{
  "n_experts": 128,
  "d_expert": 64,
  "d_shared_expert": 0,
  "balance_loss": 0.000444,
  "balance_bias": true,
  "norm": "layernorm",
  "tie_word_embeddings": false,
  "learning_rate": 0.0209,
  "batch_tokens": 131072,
  "max_steps": 4734
}
Below are experts of layer 10 (counted from 0) of a mixture-of-experts language model. Rows are named router (the router's row for the expert), up (a neuron's input weights, with its number), down (a neuron's output weights, with its number) and show model dimensions 0-255. Each number is 500 + 50 x the weight over its row's rms, rounded and kept within 0 to 999. Numbers have three digits each.
Before each expert's rows: a language model's description of what the expert responds to. This comes from a sample of Wikipedia text that the model never trained on.

# expert 12
It responds to: Capitalized words inside titles of songs, albums, films, bands and comics after The or a quote mark, such as Dead, Love, Rock.
router:542501538513467498469551400466549509404543497536579441529497513591455513512464578528542437557440442473394504455499567572471507584590570506398467565593552475471430461428540482467510541464616493542393515544479518473465586525546452385428480435523580560497560487492455490461469561556455483542474428525452407441473545544511581507496535512477504612573529420439550450593401481585564492525503482503439456529411473474401512542501467538545562564515476460447462475457503497461490445423567514450496481420511428484416493544587607484435505536431518472465448522479412469570480535586496508474469501526509541432528459552450473492508551550580517472506503482587502544441534584539573533516560497527580445462439465602485496513481472512552416465491508469563521523605517463476475460515466528
up0:531573515530452570496563392530489482460431418381502433492486513475540504546530541471469498522464417528513623463480461568466455520586498499431539465473499446498472455470464426575499558481479498517555496521536562573431458465479492437513460512454524382426581578513408431521460528516529485499451477566522472363547468552475511497505519521587497544613423486534512419429524468559508533381495521461462487473484489503561580379454502503513507548497582483443539569464391456469559574559514493490558510598510506478561539504542574443490550603484515520453470462461563377571457506485477498541440401456410562509502590411544482520480474503583435489489508522463453502556523503442432547466554483473596512490469453496448481562579449418397539520472507412529541493529486502509574475471576555
down0:551536562588443496490525418489435559483465572493538461452532489485500567519453524529479479485529525512562480569464571404515472525478542519432504536508499551556534488520418475509501483490480476523548522568532557569523544470467543522566485484360488469533514491509493438433484510483461551452564477539440473395564395540426375514498460414488517448449502491515580530487549545540453510544494472489474402508477439451533548585525704409551512540498490413534540579491445528406553513494507581579545523445512644495500476582503580568377509495528478527506527513466529485463485433447591470557448448455625556485545534457518482494415527505511452436538465547468519487471540568475474548512408413491529487476422525475491518532564521469436559505529498465452571370571427477438458549417538505
up1:483439546532516441487506425516553495445441508430496570517445460442487479542507433482414478503533437537406397420522539453526531549536467498520522559535558530491433588493422517434545534537553399462555457538449499551522466452504441467525416481451516479651426546566504539591469475510454520585432480477478471552576459477507454517497506457575456537469518520449464524512475490533472512518545498516498576495447451480513450560531588480560488485542481534585621527552463491447506480500559543495495563439523487522499502525594568466489416410432494448482447457463397477528514495505524499455607438394457606447430456602526399494568492450505538409412490547416616421521475597568537620439479534416566475516486463514451464482493526549523511501528602432533577563458556505519510488539532474
down1:499491502478531412438449514443545483500557477550479434427517520530516493573531562521496449462471502491484441537501493505528553486466556438465502368565434476573499495531474528503507504555514469512456390508628427503441432495431500582436599454505485524512482561502537507445430494438519463539610559504526524500489497510507496412580471469514539559406560451599425502466448491391535480581442519525507548525507485531525484547476416551519546466472496529488417432555436481468563460532568405547526419539538549522528516492535587520530560516477523462560445517483544433580520436534503416515484509482481379577510476473478492545528506534487523554625511615510486551390455403454417426519382479423432542453504540523522522522549558539554634456449537424506512447594509508450526501578610543
up2:541536533505502538527508445441412483545524517511540436556515504489452455566501472527389526424467466513540530455452522462399564507550536452551585445542507522521521676449579530568461506503430587495467532560556485577492552548474518467440542426461560500470495466416437379446488556488487436509561436524536464501403490490526519455493560517505398448518477469534547498520530515528496483553416529558553601561519418500438478505501476449532451489539577517534521510466514565513467529417522485458529496524462470562516460538475543494449497538419547444508432602577502464499496479483507408485494576401536527376457537449554359481519511467596463532474473545515485417360481372516473516532508467504466500374487417456485483554510455470495392596527487473569545542531535560518492540516439412
down2:478476405492504517513524527419517499451545494452467430573541481558488454571456542508465433491466448550555551578388556453430515513450468429522446532425546508465461537511558467542565454542531504424557449533500471547513510579561565537496464439538504527422549530482484488427495435491471430479524489477526509449454513469587488495431512600479549388517560528487456440610490492453469389471531384539477587561448565433505567601514539505526538396540453502422439485527563509561554463544510482551491509436545640453439487502444595589512451481386545427518639550412469514499501534530512479514475519533450544470523527488537477507495568575501590535489481415478529557508541520551506505473548401446570478537513563514468503459598424583451547510474476525449497477414501548433420488560421488
up3:458508502468550462525388495558482469521460515428445546453560533426444486460514489518573553503494490500425464494439489461506468474497518521478591488486472462523469473446491489438502541502541499470517556384489440529494587525372491519430444396422553571586495560516535599463385530554573392558469455523471545473565384442535488536508375428548552433510528503475501567559450481535463555571551521533491567430559501508464548582428438464486531508534566500426506533498537546564463465456533533465489414521511408445495485444549443451527354505497573511529442497537497459530442504552444426413528517419432512598560509420441482507495497503638566558508484588538468566507483528498455578491511471463563457617469500562530491426514601453499461580553504562528532472474537501489524503481548462
down3:455494439446501474473581468543440468541509415554433506433515498393502494450459481439591514554588517542553536502435537460543478547498521479487472452532448447559537482545514496516559470428495562504504486546501445481519427427543549491436514419452548444574478493543564591471415521448537489416513642549479466590426429452522523418493503438481529517508426487497500524463450433493512464535518480480415573502560431389509527421375553565503502556526550507572537507508526503437513526469591632550499526444519505575429487611464545445532534495549524567484488528404521516526435487474468473525599470486420560526561467436544521564563452486472545587517477526543445513432454569439518523496460597605578418516458496520447439458520530433537525470433544477529481427512470548546506563382528588
up4:588440564459523523468526431552494555530504435512372540503513506526458484544474472417538504375507431459492379538600482435443461445439485544580445598505575463469479530510527443569534490592498507484510465484546520460573510536428558480538536485552489487549505580500540537491550503571431518497539483474464532467400473453534538524622528542455498585453400508526565422560446426487483478564508453564510558520502514473508441568432573558492556415453523473452453505551612526485512423437456456496542475566427435631489514436452557525487473482463535508434578571447521495499440418566596487474507526477430441572442470570465525543454439527429456482430565525532565521527450470494546530584488414548565462493519449528520489565529543467491438488469549475584518467587530491541497496431433400
down4:506569524518478541508563456485508493475504485411445368496502515470521511505527458549447495380513506512474525497572544446475597553450392547470536555465613424529529537491464537451511548460577477415400505563423508512434571437495559507520523542483567506432586538599441475540446526532462562534473451453430567470498489516571468451513556464489458440519496483476469396430580504538542464600511438500490506490508561542522536591533452513471527450502543564461508518492493529440401442426470586529644577536388472514520520517493511526523481537489502559458478488485436525516464547534465488560534569415407450477484475387520433482391521505452463518406523582418560532512517481556452442523529481490510550584539452505532537553466512489363511496580431428626446455492505516508419512574517479
up5:550446515482423511501552483528526577541525529442535508591514530568551511549514558527541467583667531421356482488390550472458358574531568514525470566543513605594477411469522469473506583528508498451469534386453551499474491489419519470494533601553583449519536519526516549594584448510480449468423437504430548463431481423543462487468437573500493569510417447635611521544432398478554477469494500473473474550504488446518479499552483475529519457473418494550514532467454509591521458482519509571470531461482530449501520513553501549422454515515458473494463498594499471503535480573482540511431578532399408532518444468501494463496513556467462520520525546546429463435438529519446481504548477524529542471528515522460444552494469556513508628527451517568438500557467515492477579580504584
down5:532363476537488537532422490485468551492450470521493550448441575602562514478485560521529392471469478546490469472531486450488536430432518479486478558511420522518532503448601439529547498580378569547530427514499502504535540467363503510525575528456528537532479471589464472437487536502515412516491516454552428474548513397565554520536513485430566471541543543473431576541487511522439463464553532494549573483538481517469592512519553481513538501555449407488519557480430456451429450468503441508547502551501528395531487508638498445423513543521576510411616491398461604538495432485581529512454528499562444504544521531494531464374530466443468553448536584552561354480486561530544480544523633427435477471581515464412492518563495512502475499505479470465435560460469484469504525496541459
up6:452538488488500475495506565476468466457450557572488550495572488519520624415579489416555506471514453462419550411459499484440592524525495551564553444422507441493482504539508426531421523443560449491453428450492489510471501527646553510469558511572517428527503498546494457475438575438411503493492527547448515501529508450470492544478551559417457531564529511497516471564499508531511550506510502555501412470528541556476603523458574511550448571536473475529457545528523470483539485497444492476535505521449428451463548579550509523542420468482530444516510471492539445379450543330500498421572387451453487361567509510558475453580423436432554478559401529431513511558520487558532528510503652458441489508449573381474512509549450521461448535480543506504500456516469479403471615525479571
down6:502484492376455460545564529543451509483504533483420480421483428521507496544485420523500519523536505521510549610557553633508474552584484529460506512431537478476449489401463481515494519463523516438435458468410494606462472499599450535450439584586496489599477468542578533455539481496608554513482534447421500518539464513516533522483492524503457561467421544577560542537516564513477440407546418459511508473486571528506434503497436437485522462687551508492461445478465472547478398421492499512601503486499430511489463478499509568478502482509467473439529479537578479443590494409550508450549477504485503537600419562520516550448432418514517563498526498509446523501470498421451530489484456495486435563476483479543458541530608557333544526460463504543508405551550558458510659492508487
up7:517505531529496494530462568455550489488480540533429415514454554433486533522529562523519489547532495522651539546480466530488485581520471522418448533577476412465464450505382593415489523467421490516466551519491452472428466520613462494462551488406314545611431523514509523558489454584539432436436465490499486474529567523476551582538498507596384468463561575612476458494516496586551603539498530476523543513549474506584507558446506507571453402519461503527479564544454594476536525460492440422456482444542517436520523496432562515495444543495507449535459616477506460521555390487445547454506482473525540508513452482495420459605504391439495458508450446520532533480458462565528425551507534462407480483525513454537474486547486494495452413517601517509454485551560474445489466543459450
down7:465517564511587492526427500539505479671563501435471460481412453560508540447460485540494443453537468494615457459495538485539497612393515465555470485505466507499520473529455512513585524432552452472505476395470542464510505550588409554418501519553425499453433438557504446479447474467397489478568516427494564463565546531534527459554492653531467521521556563458539478510544539483480478565559507566501571592459410538534461457458488513435616540655507473521472503485433470542541481483496487495439395428596476441490506409497499417506502564461544512538431500525486554442555462432441532559434409574479522558546452461497442466561558538537511517486537508542550439449507569466485543538514470532432446522528532531466522424568481427531514454530523518512484609469539516398426484481489530
up8:487558484521508444520470523515573454436536514589475408488437527534428543472564528517552481552363564553600488595450544449549533505598571476515517550456495512424536501474538464455373516470468458522438486508537449465592576517429500466476613406530507492508550511463463508482518459489519547497433487573517432474510504457517508563466528477468570541439511523490468447492536426505552498452548403536488469482490558504498426520478542457470497470525434445517501442571465493464359416435479549489453566485508436521456490594648484350513553567453414394514416527478480580570420578560443503532579505444474494448594529525490536488584542483443393466561510527620458583442527493487504430509472486518489517524478498556442454428524501482482574530454489519544541467511479573471542548510547469
down8:481501478439578408534593430539544502505527528452444489583518448470529557485429452544471470500492523393448564458495459550528561453575530447528486551508529342402567486524522552417491423477536481404482516524491443442477435560560414458520513459527462501494508582545560567442495516565521503520425486500584567514467512492532500514505439446532489504567539443499437491570488514441424467530436611550477547562490574477510428565533443401508536442639568524486495440458420480545479438484572505533410538478582533532565467482444496462512547505469528471404556397631540490454539468419416511504559515540512426430435450465582520562437450595475565539435518478445505529533503463604511522565527505520524476503452499487525591506507560480557560532457525479505497463512413575544571516511493455
up9:507515570514490538483539492550496527532429403590502463477502426545534498559455547561465460588447442454468394554520570535508482583496571500575536513476581586474509463533416517469426457505452537584402543517534572461516454521520530521463480527466502538516480472533415376583526542543525450411425568491537505496528570529475516454550441488471454497503465487483510491482481464532527505486424525506615587490505505408480479460470515465484505508508521429465563588609437427462371453481494626470469450451512505479451511459420503503500596489441485503503488493506424494533529506476493627503468475532436429633505540437465512531521486618432489482628441535483636493509500431525507495549504542472504438427472490476520492590458536470562451545586430428465462519504374565494426486521421507
down9:536545589524451497467489430532521487459502499492431482486423505506440503551450510433488527492488505518498568480434441524464485536510451524497529480543492461427465488404565468451525538544464383589553544547479397509542556489483550412535499483612451455518499454561499545538479473444427540468388435491496516422501558487518473466487447539496478410446443585500497489578427507503584518568472450561574534463513465553402558454460472475478489442696496461478516528395532667533463481491539512512397598534466525481481518552527471507447534545495500557561430462491529484605438647579593597426447581573560501478450453491546497562472545434466527468474543554519435547563445530473512438516539494538451473469442531463575515505441531437583458441468499456511480552544514501505496462511429457
up10:508547506419521536491478600504479434564420491506513500447559618476562405481428601514433553576547506518502495469454511577532531528512500511449504516474534497434517408406543433408412469573464460478457524555447482482554401447486496514446518523580542551584545501537511451413502529553481518500431440502421535447558482434431508519643532337474532457429497541571481472447442538563496498517510450567525489484498496536481456455537543430500451459507472521445535517437462541437486435493400465446461475477454482471572525507512481483471497548492417360480499460532536556574539566566517502560517526508530557454553452520586562466452502466521560493599479445491435474532482451499508474504531617533496450607451508534562636509472530540508551455561593606500471567523515463462546435436466504
down10:432519483521483493419459491510452454527543465437499562580540580454440489565435493522480536489539567447432443504499431515517420429520514445592599538578437468547568496579599523474435450489482462492480519508468535545551521403541541433481504518463458527486551463445466563512487501500449448493437460553463400481499514496553501485449591549468522600507556425462537507409506552487470550456556489523447460518468471457429480511461465494440541523538593512624525536440437479511500569532499582424483519433423489468500460489512495446469556498524523470552528495610534540461527560456562476523453528595441424523538456489384557523470493471466456398383521497424540555584548540500412574443468509460521549538547560579502551602427420494475512600591418519615484615427487498570454492494491518
up11:459471477432493468511483481580464524509473508504519529457455463432440433445530536528474564389583477458474368484514570521460476544536470464458602516521426492594471557502501502445613452466469523539435518460505518670545621525577479486503446443465557537449506485435461499516495472508502523437468472470487511446463522540535524447502535529595442464554484507540457455491483447464533533474525462442446507516449493501434516536402541474517495423470491506459572438487491488501538561423562494494582433478407501528541408482503470496536527483498438619466518535632487619589435453521573534586458488560492489561494531645468465540625532481538517423501475454568452536508511504483513449474614448508440508491470528488499475515464560464427429628515468442441476542640463522486477455565565456
down11:485480504484511488500538545500468517516463505498454493477492468462491517480497437523527527439449552522470553474465473496485593402455554464563518475514519496434599402447460570526551467486451565442558478528504512523540448542436544490512504554584398443445362439483489415503488555530519451570491527492558530518478467526536496591507500502520500489596513539499511553458439475440554446556538444472438552554558439551603476451475474560478428537425315535481582527539523581501487509527462517530476503634562430515567553529497427558499448531462408445658609536479482483484536592445528529496491455506456478468475586401556435524498555463511488466526619544444480415615500393505431515596499539527517587471442524428471551482490506518560483452526420563521453437433457506485490566506527482
up12:514466499479516465483424468518509537360424466484470509524568500560419552487479580434463451574428507469507497513478408528537449506593332556423530562488520541580508519512484453452572468550431606553484564486455496401488482492376455407592502520604451557562531517508484484505429503549613445552537550450402421541466577530538564553491541604532447493465462512493502429482469543516558554421459450407561574533468582421585458551590527547547532557490503535477545559402542510515497519485549511482556495523484508453526543501487465583475460491570519458540410535507433624492521447529459471542507528452466580469462447498419555450453484466566503564514482478528540491540514459449484488490523560552536514527391530518534424547514378517474523455473541476514500510525541508464526561523471458
down12:543445420508529510465593432469476513534481518551520562473508532508527593407433491483528545483370575556524503413511526541502403569521471471567507565516487483521438550518442510558525482477560494474421458512435415484509540445509540550514472551442495422506568475555495541551412515477515451498581442517379458610425522491489456429535487524564646475533544574508483481521455457465523576563456423375485457468482550553444485480484436551464507422447500558476532505514450508496432520437523479494483493494457526566453468517501443583533472407501468549520530498583534466588411581495478459526633573448546485494398522481533511539505504415443497538481417466430451472547449464473498553452403521470506616601513437475464525495572504566519484519531449535495439557438600472509490467420599556